Experts of a small language model.
Size: 10 layers, width 384, vocabulary 5906.
Training: a variant of SOAP for the experts, 270M tokens, 5246 steps.
Below are experts of layer 2 (counted from 0) of a mixture-of-experts language model. Rows are named router (the router's row for the expert), gate (a neuron's input weights, with its number), up (a neuron's input weights, with its number) and show model dimensions 256-319. Each number is 128 + 32 x the weight over its row's rms, rounded and kept within 0 to 255.
Before each expert's rows: a language model's description of what the expert responds to; "comes after" lists some tokens at least twice as common just before its tokens as in all text. This comes from a sample of Wikipedia text that the model never trained on. Tokens count by the router's weight.

# expert 9
What it handles: Quantifiers and auxiliaries
comes after: " the", " a", " to", " is", " was", " and"
router [193  79 135 172  89 113  66 105 124  89 217 102 124  65 197 147  98 132 102  78 125 118  88 134 143 120 147  97 159 121 133 119 105 150 106 186 143 108 142 125 140 142 134 158 161 147 136 111 140 134 128 104 102 144 195 116 131 170 121 132 165 116  57 166]
gate0 [128 172 104 210 130 179 184  87  32 175 137 127 101 142  81  80 151 136 152 139 149 121 118 109 159 118 109  88 183 119  92 157 103 143 121 130 164  95 202 124 112 109 178 133 100  82  87 159 119 132 113 123 124 119 114 128 129 149  79  93 116 180 118 113]
up0 [122 148  77 208 129 188 145 126  67  90 186  64  88 114  80  80 122 161 150 176 141 142 122 129 128 137 145 105 191 147  87 113  99 135  72 136 173  86 174 133 119 103 139 111 134 114  71 131 128 140 181 170 131 140 147 144 159 155 133 115 123 123 157 103]
gate1 [213 142  98 139 136 146 173 116 124 119 150  63 126 140 109 122 186 183 149 107  69 149  91 115 108 181 136  93 139 102 146 178 128 107 136 100  66  96 170 107 149 133 140  78 122  80 119 161 105 204 174 156 142 171 201 160 204 130  92 106 176 189 133  93]
up1 [217 178 127 100 115 155 191 107 108 146 159 105  80  96  82 159 162 166 113 102  62 152  81 126 112 177 181  36 128 106 131 167 110 182 128  63 110 134 156  67 125 139 102  93 116  92 105 158  77 164 126 145 160 169 164 138 187 107 132 102 191 118 127  97]
gate2 [163 101  93 143 124  78  94 125 208 160  86 158 158 160 159  81 119 115 103 139 110 182  83 109 169 137 173 164 164  82 161  85 129 188 136  87 215 134 152  40 113 124 107 102 149 147 136 161 129 132 113 103 176 153 196 123 139 199 126 153 122 136  81  94]
up2 [120  80 114 145 123 161 132  93 174 157 116 118 169 139 134 154 167 143  83 101  91 147  24 144 169 112 135 145 164  98 116  94 174 165  86 147 162 111 178 119 116  88 122 155 196  79 172 134 133 153  78 115 176 166 174 108 126 134 128 182 117 120  76  82]
gate3 [108 128 112 186 135  97 117 121 128  65 173 145 151 123 133 106 141 132 189 114 108 143  71  76 154 162 107 111 106 138 165 196 147 102 129 100 117 189  81 167  90 111 156 155  89 123 125 130 190 118 126 143 128 129  93 145 127 115  90 176 166 119 151 135]
up3 [110 115 147 124  89 173 163 103 130  80 131 199 120 169 179 149 146 140 138  95 146 142 142  80 177  87 119 163 130  92 125 140 147 121  98  90  51 102 149 176 104 140 148 202  14  89 160 127 154 101  78 126 115  85 147 108 114  72 198 108  95  76 152 139]
gate4 [114 147  62 166  64 115 188  89 169 114 164 109 203  98 140 104  92 137 153 167 151 104 119 148 135 154 106 116 131 159 105 134 193 129  76 169 132 108 122 124 104 151 136 122 179  99  92  76 128 163  86 138 132 159 130 127 145  69 120 162 166  90 139 104]
up4 [224 169  70 171 130 140 170  46 190 146 166 135 126  95 150 112 139  91 156 171 149 119 138 113 163 122 101  48 146 105  68 121 179 153  92 190 127 152 113 135 110 171 113 115 145 121  91 120 106 158  77  86 120 146 122 136 138 109  83 159 148 113 124 126]
gate5 [102 105 106  81  89  65 127 153 121 141 161 118 169 115 109  87 152 168  46 132 175  88 169 108  71 182  95  82  98 213  89  95 118 156 101 165 147  70 155 104  27 137 170 139 136 129 181 112 141 157 155 131 144 149 169 164 127 111 134 167 106 128  21 127]
up5 [ 82  92 115 115  83  84 148 175 108 125 169 158 172 107 142  94 139 159  92 150 176 100 160 105  32 171 116  49 119 127  74 127 105 137 122 163 182 120 135 119  66 107 152 148 118 118 180 137 158 118 161 149 114 145 164 138 126 131  99 122  78 107  56 123]
gate6 [176 123 189  98 139 140 106  97 107 121 131 135 137 104 151 140 146  99 179 116 153 109 207 119 119 164 133 133 116 100 136 146  69 142 172 104 148 110 186 126 139 116 158  46 197 137  72 102 102 180 105 152  84 129 131 106 112 157 130 229 206 186 121 177]
up6 [190 129 153 130 138 135 151  84 130 139 129 114 149 115 161 140 180 107 161  85 193 105 163 138 115 123 136 131 109 109 119 146  65 162 134 135 150 102 167 184 144  93 190  89 179 116  54 139 130 161 108 153  97 137 107  77 105 117 112 200 214 164 148 164]
gate7 [129 109 176 163 140 142 190 119 146 147 145 136 151 111 147  75  76 153 136 158 135 115 188 184 134 114 139 119 165 134 137 142 136 144 116 144 131 116 140  83 211 149 120 164 119 168  64 110 105 144 108 148 142 163 130 126 113 166  83 119 194 121 113 182]
up7 [ 87 126  81  72 110 103  80 144 107 132  70 164  63 136  98 122 179 130 163 118 120 137 106  86 138 162 114 180  71 120 100 153 147 103 158 128 149 153 125 155  44  86 152  82 124 105 170 128 142 101 139 125 115 103 121 155 156 101 151 167  51 105 156 103]

# expert 19
What it handles: Line ends and table pipes
comes after: "\n", " ", " |", ".", ")", " 0"
router [140 108  96 143  98  88 134 139 133 103  95 142 143 108 193 115  94  81 119  80 188 170 177 164 121 109  89 100 101 113 172 142  91 151 146 111 123 114 155 159 116 170 123  96 153 153 107  82 125 103 175 169 115 141  87  84 178 115  93 120 122 139 118 159]
gate11 [178 111 151 139  99 162 111 140 141 147 144 152 112  55 104 117 121 130 121 136 124 143 114 116 122 113 108 165 117 125  98 113  91 132 127 182 156 172 187 141 107  84 158 152 110 138 149 106 124 129 150 127 137  81 134 132 135 121 137  78 150  92 108 111]
up11 [105 167 159 148 167 128  84 153 153 138  97 184 152 113 137  85 146 107 149 135 159 186 167 132 134  77 152  93 122 133 137  48  79 167 134 119 138 178 188 161  75  96 126 132 144 124 167 130  86 108 197 129 151 138 153  94  87 163 138  73 157 115 163 102]
gate12 [153 135  89 118 128 167 122 122  88 147 179  92 102 141 132 111 102  95  96  94  96  89 130  46 149 124 173 125 174  91 128 112  54 113 121 136 145 104 145 105 129 127 176 148 147 144 182 164 192 186 134 161 109 152 196 140 125 115 204 166 177 132 108  81]
up12 [162  97 163 106 113 105  84  96 164 100 116 117 172 145 116 175 140 176 146 164 144 142 126 210 137 153  77 155  67 125  86 150 219 169  99 136 147 103 124 115 136 144 105 156  75 151  90 128  82 127 100  95 157  77  87 144 151 126  98 119 128 130 129 185]
gate13 [153 135 172 150 190 133 109  94 136  90 121 138 137 121 133  96 144 128 114 180 124 122 163 127 148  62 145 126 165 181 120  86 100 168 136 190 134 207 171 109 119 103 133 134  71 117 170 149 102 162 124 111  98 125  93 191 107 132 161  93 158 104 101 102]
up13 [141 162 188 191 222 119  84 114 116 123 123 129 129  94 128  80 134 136 147 149 145 133 176 121 122  77 106  98 123 126 121  97 100 177 144 152 140 182 181 151 119 155 134 149 122 144 163 163 105 151 156 123 122 149  72 148  95 104 151  86 154 107 129  70]
gate14 [163  74  81  80 134 128 129  98 117 146 158 122 120 138  96 145 125 192 131 142 134 108  97  57 233 102 122 112  53 109 128 188 119 168 106 125 189 170 135 125 154 127 179 203 119 168 144 164  99 184  80 157  92 190 133 133 154 124 125 115 124 139 109 114]
up14 [116  91 124 105 184 130  97 144 147 101 135 121  66 162 119  47 147   8 169 100 139 149 146  84 151 101 155 113 135  69 105 136 110  89 144 166 113 105  47 128 105 127  96 141 145 113 152 118 140 127 107  67 158 104 202 104 132  55 119 180 151 109 105 127]
gate15 [188 106 103 136 152 157 161 105 183 125 102 123 138  79 117 122  88 117  83 169  84  81  92  43  87  81 134 155 137 167 119  96 114 157  98 181 105 126 156  70 196 132 154  98 142 117 129  86 149 165 100 130  93 125 137 133 117 107 135  91 173 125 120 105]
up15 [ 76 189  85  88  66 121 103 108 105 113 192 123  99 159 158 149 180 124 125  70 112 132 130 151 199 212 145 127 144  51 111 138 145  67  92 116 128 110 143 160 117 103 139 180 126 160 136 132 131 126 102 138 126 122 154 163 136 139 126 182 107 139 116 173]
gate16 [106 144 121 136  58 127 124 111 148 109 166  93 161 116 126 123  90 121 151  92 130 167 176  87 187 157 150 143 154 111 124 184 137 105 118 166 143 192 118 116 149 139  98 177  97 130 124 136  93 134 123 188  87  70 151 123 166  65 126 144 153 109 101 111]
up16 [116 112 118 143 161 136 138 111 121 147 122 157 116  96 135 146 218 102 100 144 116 104  91 146  54 118 107 141  66 180 125  66 134 127 110 133 131 105 129 115 108  72 135  47 127 122 149 130 162 153 123  62 140 185 132 134  81 145 145 109 132 122 106 148]
gate17 [154 117 158 150 113 182 135  96 127 119 133 124 107  60  83 122 119 109 118  75 107 160  57 115 138  86  87 219 140  34 140 143 114  42 115 108 161 151 136  92 135 168  72 128  78 140  98 107 175 131  90 174 102 137 139 169 148 159 108  74 139 125 121 232]
up17 [171 107 127 137 116 201 182  92  93 131 129 171  64 111  86  98 133 107 112 101 101 140 101 127 164 107 133 167 148  69 137 150 127 108 141  82 108 132 115  79 132 138  32  19  21 144 118 125 131 107  87 203  96  94 162 124 128 136  87 109 115 111 129 190]
gate18 [163 131 143 114  95 185 111  89 164 133 211  86 117 144 158 106 159 155 133 123 126  94  91 155 154 130 124 153 172 106  83 151  69  98 235 160 166 210 163 115 128  95 182 198 156 172 137 121 117 130 100  88 114 173 119 130 108 106 133 176 162  91 105  80]
up18 [146  93 107 119 158 109 132  89  90 129 143 162 172 130  68 156  75 112 103 164  84 116 141  89 136 164 158 131 107 125 131 135 190 164  52  93 105  61  80  90 172 136 127  84  70  87 148 195 154 183  99 172 110  77 136 165 103 180 111 134 119 202 122 115]

# expert 10
What it handles: Numbers and figures
comes after: " |", "|", ":", "8", "7", "6"
router [102 122 102 181 117 116 116 131 164 117 190 131 135 113 132 103  90 112 136 113  78 143 111  47 128 120 123 114 217  84 144 145 120 104 161 135 118 123 177 158 185 166 123 121 149 119 125  93 119 143 161 164  77  95 157 120 120 115 106 145 106 122  43 180]
gate0 [110 115 122 162 127 117 179  60  77 150  90 143 131 159 147  92 144  74 110 160 156 103 141 141  88  99 117  84 165 112 104 139 174 118 130 165 142 151 115  95 131 125 167  87 150 143 160 124 148 112  79  99 124 158 109 142 151 178  89 126 117 160 136 170]
up0 [ 94 145 126 147 149 124 160  97  51 148 105 152 129 153 128 119 159  83 123 161 120 111 125 147 101 134 107  78 202  73 102 116 166 157 179 157 155 111 150  79 141 126 199 136 116 143 109  87 160 110 102  95 128 138 126 128 128 122  98 187 105 129 134 169]
gate1 [135  77 125 171  99 141 131 143 124  79 174 189  94 119 191 123 136 102 165  89  92 111  92 120 158  72 165 175 137  44 161 161 103 103  91 162 109  84 163 218 120 179 140 135 106 131  98  49 120 115 104 163 109 220 127 164 158 186 115  82 137 130  96 188]
up1 [143  95  89 151 109 138 132 119  87  86 216 159 119 135 167 147 119  91 132 111 126 106 132  98 138  72 124  97 154  67 125 119  52 131 103 154 155 131 186 177 138 149 153 161 119  98 136  81 156 106 135 159 119 134 108 131 163 160 123  98 133  77  58 188]
gate2 [123 127 157  99  64  59 115 125  97 131 126 134 109 100 157 128 127 106 145 180 129 128 217 123  80 116  53 167 196 113  61  87 166 150 105 135 196 119 127 116 105  60 121 114  97 140 149 114 131 137 107 161 103 105  57 153 156 143  90 167 151 154 132 149]
up2 [138 111 159 156 157 164 102 117  84  98 144  93  75 140 119 152  97 129 117  80 140  83 109 104 170 150 156 187  28 144 169 143  91 142 167 101 112 114  80 148 149 201 158 135 178  96 166 139 153 141 178 114 134  44 139 140 143 162 116 100 135 105  88 108]
gate3 [152 112 119  83 126 145 119  81 100 139 173 121 128 103 149  57 146  95 107 116 110 178 122 136  99  94  97 112 139 182 102 145 173  99 149 185 142 158  97  59 116 144 112 148 118 141  98 101 138 155 122 106 115  82 116 166 136 133  94 130 123 201 111 121]
up3 [109 149 118 154 151 100  84 182 168 152 102 157 166 149 131 184  86 150 122 155 139 139  96 153 146 167 128 167 122  78 134  92 142 166  84  75 117 115 177 219 126  78 164 120 108 184 127 121  97 118  73 121 151 130 128  71 141 150 140 114 113 107 109 153]
gate4 [186 130 118  75 156 167 110 136  86 113 179 157  96 172 153 198  97 115 148  99 111 145  96 194 118 135 130 154  89  77 132 137 106 112  97 155 127 138 163 161 134 154  94 122 162 157 132 165 104 194 137 114  76  33 128 156 162 147 111 177 155 125  84 115]
up4 [170 123 142 149  78 139 166 112 149 130 173 145  80 144 136 110 111 148 145 194 114 162 121 210 174  58  87  96 158 127 129  81 108 105 149 140 128 164 152  66 126  78 151 157  97 118 124 124 130 138  94 136 137 113  60  81 124 175 160 106 148 110 103 150]
gate5 [179  41 113 131 110 142 167 124  74 152 150 123  98  89 155 111 153  98 129 112 121 120 195 156 114 140 134 135 139 151 101 156 127 131  87 138 123 131 160 161 126 160 180 138  95 115 106  75  63 166 123 184 118 110 106 126 118 113 110  68 185 161 131 111]
up5 [135 139 153 132 144 135  93 108 154 137  96 201  99 144 136 159 104 114 116 166  71 158  66 125  90  98 130 167 137 119 167 122 152 122 200 133  69 156 147 130 125 134 143  81 162 165 109 120 121 129 139 102 137 134 164  76 126 144  87 182 116 121 129 112]
gate6 [122  87 152 115 150 176 110 119 173 103 164 112 124 111 120 123 132 160 115 154 139 137 189 149 173 100 111  97 109 123  72  78  84 116 178 181  80 149 111 113 121 138 114 140  98 135 151  91 161 160 109 110  61 155 121 128 109 160 112 110 180 145  94  79]
up6 [159 168  58 108  72  89 107 105  85 145 139 122 176 176 135 133 125 138 147 100 144 116 135 134 127 154 139 180  99 126 140 179 149 152 106 103 181 137  67 132  89 136 129 146 179 139 132 202  98  93 117 142 155 118 139 144 154 136 187 145 147  91 182 130]
gate7 [136  77  48 142 111 121 147 168 130  90 154  95 166 161 120 135  92 100 144 109 176 141 145 119  81 116 146 176 128 115 157  99  36  85 107 139 133 107 133 159 118 153 145 195 117 151 114 128 160 132 123 164 149  58 138 136 151 131 108 143 125 130 138 155]
up7 [132 120 141 111 151 115  93  47 126  83  80 184 106 153 134 108 148 140 101 140  76 138 114 147 138 152  98 105 109 171 136 177 141 172 122 102 142 133  96  99 144 134  99  72 114  86 208 144 135  85 148  87  81 130 133 107 128 157 163  76 144  75 144 107]

# expert 7
What it handles: Section and infobox starts
comes after: "\n", "-", " is", " was", "|", "=="
router [162  95  93 156  73 127  88 179 155 153 101 164 169 126 181 142 124 128 137 125 130 109 131 131 151 152  60  75 215  92  83 110 133 122 149 136 152 108 137 145 175 118 127 147 153 150 125  73 132 190 157 130 109 121 155 134 187 100  53 152 119 136 134 198]
gate11 [155  90  84 116  73 125 108 133 100  96 138 168 131  96 164 125  85 107 116 105 161 128  95 136 109 122  98 109 104 140 154 154 128  85  54 134 151 104 190 108 165 158 129 245 164 128 127 113  97 167 107 124 114 103 178 169 149 133 151 114 130 137  85 153]
up11 [126 145 210 103 180 106 152 114 160 138 117  81 119 163  77  81 166 123 146 171  75 126 159 126 142 118 153 142 119 124  87 110 107 153 217 112 103 165  84 144 115 111 131  30  88 134 113 156 190  92 148 154 130 159  67  99 108 145 113 100 146 110 139 137]
gate12 [ 96 116  92 145 144 166 119 157 168 119 100 137 140  95 195 188 192 152 118 115  87 126 135 140 193  40  92 146 145 162 183 156 182 122 128 183 102 153 143 115 194 124 106 144 139 140 148 100 175 134 186  78 104 147 200 160 114 144 101 100  56 108 104 152]
up12 [155 173  94 125 121 109 145 102 120 106 139 122  93 118  94  59 100  72  93 130 162 104 123  82 112 184 160  76 145  66  64  85  95 151 136 118 117 136 107 183 138 131 179  74 181 126  95 135  66 124  40 149 227  89  69  92 105  93 137 163 197 146 167  72]
gate13 [155 114 116  51 135 182  83 134  55 129 139 119 162 119 174 156 113 109  61 164 180 120  83 195  82 111 143 148 145 148  50  92 149 135 167 154 132  86 187  96 119 150 139 174 117 153 119 136 137 173 135 163  84 107 146 113 128 107 136 123 141 161 122 128]
up13 [ 98 163 144 158 113  88 144 127 190 115 133 124 106 169  94 102 143 136 194  95  81 136 186  45 176 121 122 121 112  88 137 162  85 131  92 108 111 204  69 183 133 110 118  88 158 116 141 131 115  48 135  90 163 164 106 133 127 150 119 139 136 110 146 113]
gate14 [169  67  44  73 140 113 138 152 176 107 159 134 120 121 115 166 101  95 148 126 194 120 180 113 147  89  86  91 123 130 126 127 111 183 147 117  95 131  82 125 158 181  64 112 100 131 147 159 124 167 138 136 105 117 123 155 191 153  94 163 133  66 109 155]
up14 [161 114  69  62 136 126 158 204 150 138 136 161 122 133  83 160 118 120 151 146 182 120 166 141 168 108  81  96 109 144 119 139 150 164 131 134  99 121  70 101 162 158  64 132 119 136 114 143 141 158 103 124 106 143 136 149 194 132  87 188 107 107 140 131]
gate15 [ 95 127  99 109  50 104 105 113 138 145 117 124 110 156 120 170 109  93  90 117 144 109 177 169 104 144  74 145 160 137 123 135 149  84 116 211 141 131 133 170 193 175  66 136 129 148  87 124  95  55 130 146 137 111 171 127 205 138  78 155  99 150 105 109]
up15 [ 92 136 124 114 161 160  97 146 102 171  85  93 161 106  83 157 101 140 121 131 148 140 109 139 188 150 136 160  91 153  85 122  69  97  83 174 118  88 131 117  81 157 126 105 210 153 162 149 100 151 190 118 150 148 104  64 109 143 133  39 110 108 131 141]
gate16 [146 126 127  86  80 125 158 156 180  67 110  78 185 126 124 103 145 120  63  94 112  92  93 166 126 143 118 128 127 105 125 147 156 138 128 187 153 133 151 161  87 130 155 136 102 148 104 183  64  49 158 144 179 189 145  78  56  84 163 173  99 112 120 154]
up16 [152 131 164 117 110 124  62 123  62 102 146  49  77 123 146 119 108 126 150 101 110  88 101 173 124 177 129 145  81  97  93 138 202 133  89 128 127 111 183 132  80 139 145 116  98 155 100  72  99  82 130 157 129 160 117 170 120 121 176 122 139 143 136 166]
gate17 [152  84 147  88 155 110 202 118 140  96 147 124 122 163 133  90 141 143 108 129 156 168 139 122 170 141  92  84 159  95 149 141 124 123 169 119 173 108 121 186 142 149 128 131  98 128  59 139 122 185 123 105 147 162 140 137 232 134  62 152  94 143 126 120]
up17 [ 78 102  97 186  80 136 145 180 134 166 128 155 188 111 135 183 131 154 120 120  79  92 101 172 101 133 171 129 161  99 133 122  84 167 123 126 112 121 147  88 125 142  80 164 142 121 155 106 148 101 155 139  64  95 128 185  74 176 132 137 159 103 154 110]
gate18 [139 139 159 135 121  91 140 136 124 165 141 171 106 208 127  76  83 108  90 115  94 161 126 123 135  96 155 177 133 102 101 123 111  66 134 170 122 156 133 145 139 126 170 171 149 121 125 164 150 129  88 158 138 165 106  57 138 139  56 124 124  89 148 109]
up18 [ 91 116 118 166 115 182 124 130 104 130 101 112 175  54  95 126 114 118 108 148 165  94 133 101 134 128  77 141 114 180 148 206 155 145 127  84 126 132 189 141  97 113  94  92 125 107 104 166 154 113 148  92 124  87 114 189 171 170 158  64 103 118 108 113]

# expert 13
What it handles: List dashes and colons
comes after: "\n", "-", ":", ")", " Born:", "Scientific"
router [164  96 162 147 116 122  85  66 107 117 122 140 155  92 193 126  92  97 131 125  82 203 139 111 187  58 110 117 137 154 118  88 158 138 112 120 177 146 126 130 158 147  56  93 107 127 156 120 164 136 127 146 131 113 128 142 126 210 136 108 147 144  51 191]
gate11 [199 122  89 177 106 163 111 134  70 127 136  80 128 151 186 122  80 166 175  53 164 203  93 140  81 147  56 191  98 182 165 163 160 161 142 102 156 154 118 121 197  97 130  98 128  99 119 151 190 170 142 164 113 105 142 157 118 146  94  88 134 162  97 185]
up11 [184 159 120 186  90 132 122 202  78 112 126 110 172 126 153  99 115 159 157  88 138 234 120 161  94  62  83 153 126 156 137 123 175 159 129 105 144 181 134 141 221 133 125 122 153  95 128 143 190 143  94 165 121 113 160 153 119 165  97 103 118 147  95 162]
gate12 [123  57 145 135  88 158 169 128 150 102  82 104 162 128 129  96 118 145 144 103 101 116 176  35 119 126 100 104 158 104 125  96 170 102 111 129 211 122 193  69 141 144  71   9 140 155 152 135 123 157 123 121  93 172 162 133 150 124 109 148 140 116  90 127]
up12 [145 199 130  91 112 129 150 105 137 143 149 173  82 180 128 132 105  92  83 154 150 114 127 196 197 162 109 150 117  87 130 174 171 152 161 104 104 130  70 178 199 103 118 167 121 139 116 113 150 130 153 130 167 104  69 164 130  98 164 123 103 147 212 126]
gate13 [137 121  67 132 119 143 131  95 115 107 131 136 195 205 131 165 113  94 136 153 123 130  93 156 132 113  68 144 102 122 139 131 101  93 108 118 167 138 115  62 108 125 125 103 117 204 160 120 186 139 176  74  72 102 155 173 172 177 127 142 112 148 127  92]
up13 [123 118 100  87 144 152 110 160 100 135 131 140 128 125 144  81  95 133 165 124 137 130 158 143 146 148 122  86 127 160 118 163 158 215 100 103 100 100  63 124 160 164 121  76 109  81 134 102 122 116 143 122 120 156 162 145 124 162 127 129 109 153 144 140]
gate14 [127 105 164 110  95  97 100 114 132 138 184 137  69  99 125  91  97  99 133  87 144 117 170  91 110 106 141 147 149 142  96 141 145 116 156 114 186  53 177  77 107 127 120 124 109 110 132 141 130 192 183 118 118 136 127 169 142 153 147 165 113 165 120 183]
up14 [140 102 135 154 146 134  90 117 107 149 171 102  77 170 159 136 155  95 148 106 150 141  86 153 115 138  82 132 106 108 148 105 154 126 124 137 107  99 136  98 153 145 200 122 118 128  99 100 156  80 195  85 116 162  88 179 119 123 234  73 134 173 149 119]
gate15 [151 122 124  82  79 140 144 161 117 167  98 113 132 119 157 140  86 105 132  88 157 157 167 160  60 140 127 112 113  45  97 140 144 119 154  76 137 149 212 109 181 174 149 144 163 150 142 110 110 141 183 176 115 140 116 145 119 151 174 178 179 196 109 122]
up15 [164 126 149 115  94 154 141 174 108 163  96 160 134  48  90  99  69 155 156 102 148 166 111 150  94  89 105 135 111  77 131 164 184 150 142  66 134 176 152  98 124 178 131 113 137 118  88 142 131 141 178 126 185 112 115 135  76 199 121 184 127 126 144 163]
gate16 [109 145 103  94  84 134 150 158  80  92 164 129 107 124  76 122 100 105 121 152 159 130 135  83  99 204  91 133 112 163  77 159 153 166  98 105 125 122 117 112 121 101  73  71 121 124 132 147 144 113 127 139 111 133 166 145 171 150 175 115 138 149 108 120]
up16 [ 53 145 117 126  91 164 132  85 114 114 198 136 105 152  70 133 100 109 102  86 139 137  95  59 132 187 144 167  99 135 100  98 130 122 110 143 155 119 170 125 103  87 115 186 113 100 128 153 155 101 149 156 112 116 120 115 165 160 106 111 152 124 126 143]
gate17 [173  93 121 153  98  87 141 131 121 207  96  49 159 192 114 106 125 122 114 120 104 117 115  81 149 132 112 110 122 200 196 104 126 199 180 125 193 117 135 133 144 106 139 109  98 121 147 138 174 152 125 109 127 136 141 145 160 176 157 171 137 135 143 155]
up17 [185 139 131  51 147 180  92  81  60 193  70 130 108  88 115 175 188 163 126 202 130  91 156 167 128 100 145  95  82 143 161 133 173 139 171 132 188 117 118 138 117 129 118  90 108 112 139 135 131 111  82 145 118 162 117 194 189 116 120 186 158 124 129 177]
gate18 [173  90 103 122 118  99 167 148 152 199 141 115  99 127 124 126 162 150 120 131 121 139 124 140 120  88 129 128 167  35 130 128 156 114  86 115 130 118 143 107 129 103 158 164 128 139 107 133 128 118 128 130 124 129 148 130 132 112 103 177 147 104 131 179]
up18 [116 123  79 140 114  89 106  99 177 146  85 115 137 130 129 165 137 110  58 148 131 155 141 116 100 179 121 135 142 187 138 103  55  98 172 145 142 133 119 131 172 109 162 114 171 109 187 101 144 111 164  73 126 134 177 162 167 102  13 101 139 134 140 110]

# expert 23
What it handles: Articles and pronouns
comes after: " of", " in", " for", " to", " on", "."
router [103  83 111 184 124  77 122 142 179 142 120 147 124 162 231 105 150 136 138 118  79 154 159 120 149 127  84  78 148  80  68 102 114 123 138 132  98  87  96 106 175 152  68 147 111 120 158 117  95 129 178 153  64  99 146 132 180 186  68 141 207 116 111 180]
gate0 [123  89 165 122 123 141 176 134 110 128 146 119 106 140 155 138  81  50 143 113 111  88 153 100 136 110 140  79 195 102  99 154 143 117 166 151 175 170 176 138 121 133 240 174  72 145 180  95 189 190  88 160 113  89 139 150 129 108 155 157 153 199  96 152]
up0 [133 114 131 110 132 104  91 114 185  91  75  94 124 151 112  91  91 160  67 131 104  93  93 116  97 144 112 155  86 163 178 126 123 107  91 159 126  99 114  81  72 124 124 114  95 152 152  82  78 137 150 142 159 163  88 129 125  63 137  91 147 118  90 154]
gate1 [117 121  60  46 121 159 130 142 177 142 135  89 146 105 143  55 157  98 113 112 118 136 183 125 133  74 144 123 138 128 119 190 196 191 157 158 160 128 111 162 118  71 132 105  96 165 175  84 159 128 149 192  53  43 131 135 165  64 192 153 168 145 123 119]
up1 [144 229 124  96 126 121 124 130 108  77 155 109 183  95 151 167 109 134 106 133 199  95 106 154  85 116 138 147 171  94 110 139 122 143 142 165 101 129 123 135 138 123  81  63 124 126 147 179 132 144 106 145  87 137  90 129 115  81 177  92 118 150 123  68]
gate2 [152 130 117 170 120 170 117 109 109 102 111 121 109  97 181  94 101 123 131 107 146 123 134 167  76 113 102  98 167  95 137 140 124 113 146 114 142 107 196 137 125  86 197  83 121 182 160  84 173 188 100 127 118 144 154 138 108 101 102 104 140 175 104 142]
up2 [ 60 125 143 101 103  52  87 124 152 125 125  61 109 208  60 117  75 121  84 114 189 139  87  82 150 149 147 158 124 133 170 118 109  89  83 170 133 131 127 183  57 150 111 200 192 106 107 134 151 120 116 157 127 145  82 128 179 108  88 116  96 129 102 131]
gate3 [141 130  98 157 217  80 106 196 221 126 124 166 185 145 143 140 115 107  76  77 144 146 140  54 127 115 151 117 118  92 187 138 207 170  74 207  85 130  93 117 125 192 173 185 221 150 144 123  94 132 126 138  97 125 151 148 162 121  57 109 100 121 132 134]
up3 [147 134 142  86 129 147  96  96 128 163 162 134 139 133  91 155  58 147 189 140 138  84 186 146 115 183 181 158 105 176  87 139  87 108 140  82 158 110 174 124 130 142 131 142  86 110 137 152 178 141 109 115 151 134 108 170 118 133 147 171 162 119 142 126]
gate4 [114 152 129 144  99 117  73 112  31 135 149 151 147 121  82 131  70 189  81 105 154 113 113 128 136 164 126 109  95 148 135 115 198  86 152 174 151 191 169 160 104  85 153 148 108 124 115 105 103 142 123 160 118 143 118 108 165 103 199 149 142  88  52 130]
up4 [129 109 146 133  92 187 166 138 135 131 158 141 167 133 189 184 163  60  46 129 165 174 130 153 146 128 130  86  81 136 119  74 129 128 136 102 142 138 219 109 167  80 140  97 150  82 106 132  87 107 102  99 120 117 121 149 100 135 118 113 104 107  99 112]
gate5 [135 110 110 123 106 165  88  43  89 192 129  89 130 104 165 101 157 162 124  90 143 127 143  76 171 169 126 161 149 137 144 113 135 186 138 146 104 130 144 170 146 163 157  66 107 106 108 147 169 146 114  86 117 103 132  95 111 101 129 154 166  88  65 115]
up5 [103 194 139  91 104  95 169 146 125 137  97 153 173 100  76 217  81  83  86 142 144 131  92 129  72  65 148 102 111 108  81 122 107 128 120 105 152 140 155  83 128 148  84 184 145 176 112 172 119 138 145 156 142 180 155 117 175 222 104 108 143 139 141 142]
gate6 [ 93 118 139 117 120  83 132 155 184  83 110 137 179 100 143 136 118 135 165 146  93 122 103  70 141 155 125 161 147  76 108 160 112 165 134 107 130  73  79  94 135 162 200 111 142 172 142 108 188 120 101 159 134 144 135 106 138 139  25 106  69 150 126 180]
up6 [134 180 196 120 139 160  90 143 121 137 153 179 149 108 141 129 143  90 160 124  77 123 142 130  85 111  96 149  92 138  60 159 148 170  59  81 144 165  97  94 205 202 166  89  83 154 180 131  95 160 153 127 147 114 139 136 101 158 115 138 143 163 160 173]
gate7 [141 142 156 122 121 103 184 135 116 155 137 118 127 103 139 125  95 149 122 111 138 169 137 130 110 126  85  98 131 179 123 126 118  61 134 115 189 187 187  75 127 166 152 187 108 172 143  80 185 123 191 111 104 142 141 166 140  83  44  96 129 147  98 127]
up7 [195 158 110 105 111 127  99 129 114 131 112 163 152  94 176 130 153 113 132 141  66 166 153 170  87 154 140 108  89 174  59 121 174 122 100  86 160 182 157  73 156 158 135 162  77 201 154 123 109 101 192 125 132 136 183 135  91 123 132 155 120 126 136 143]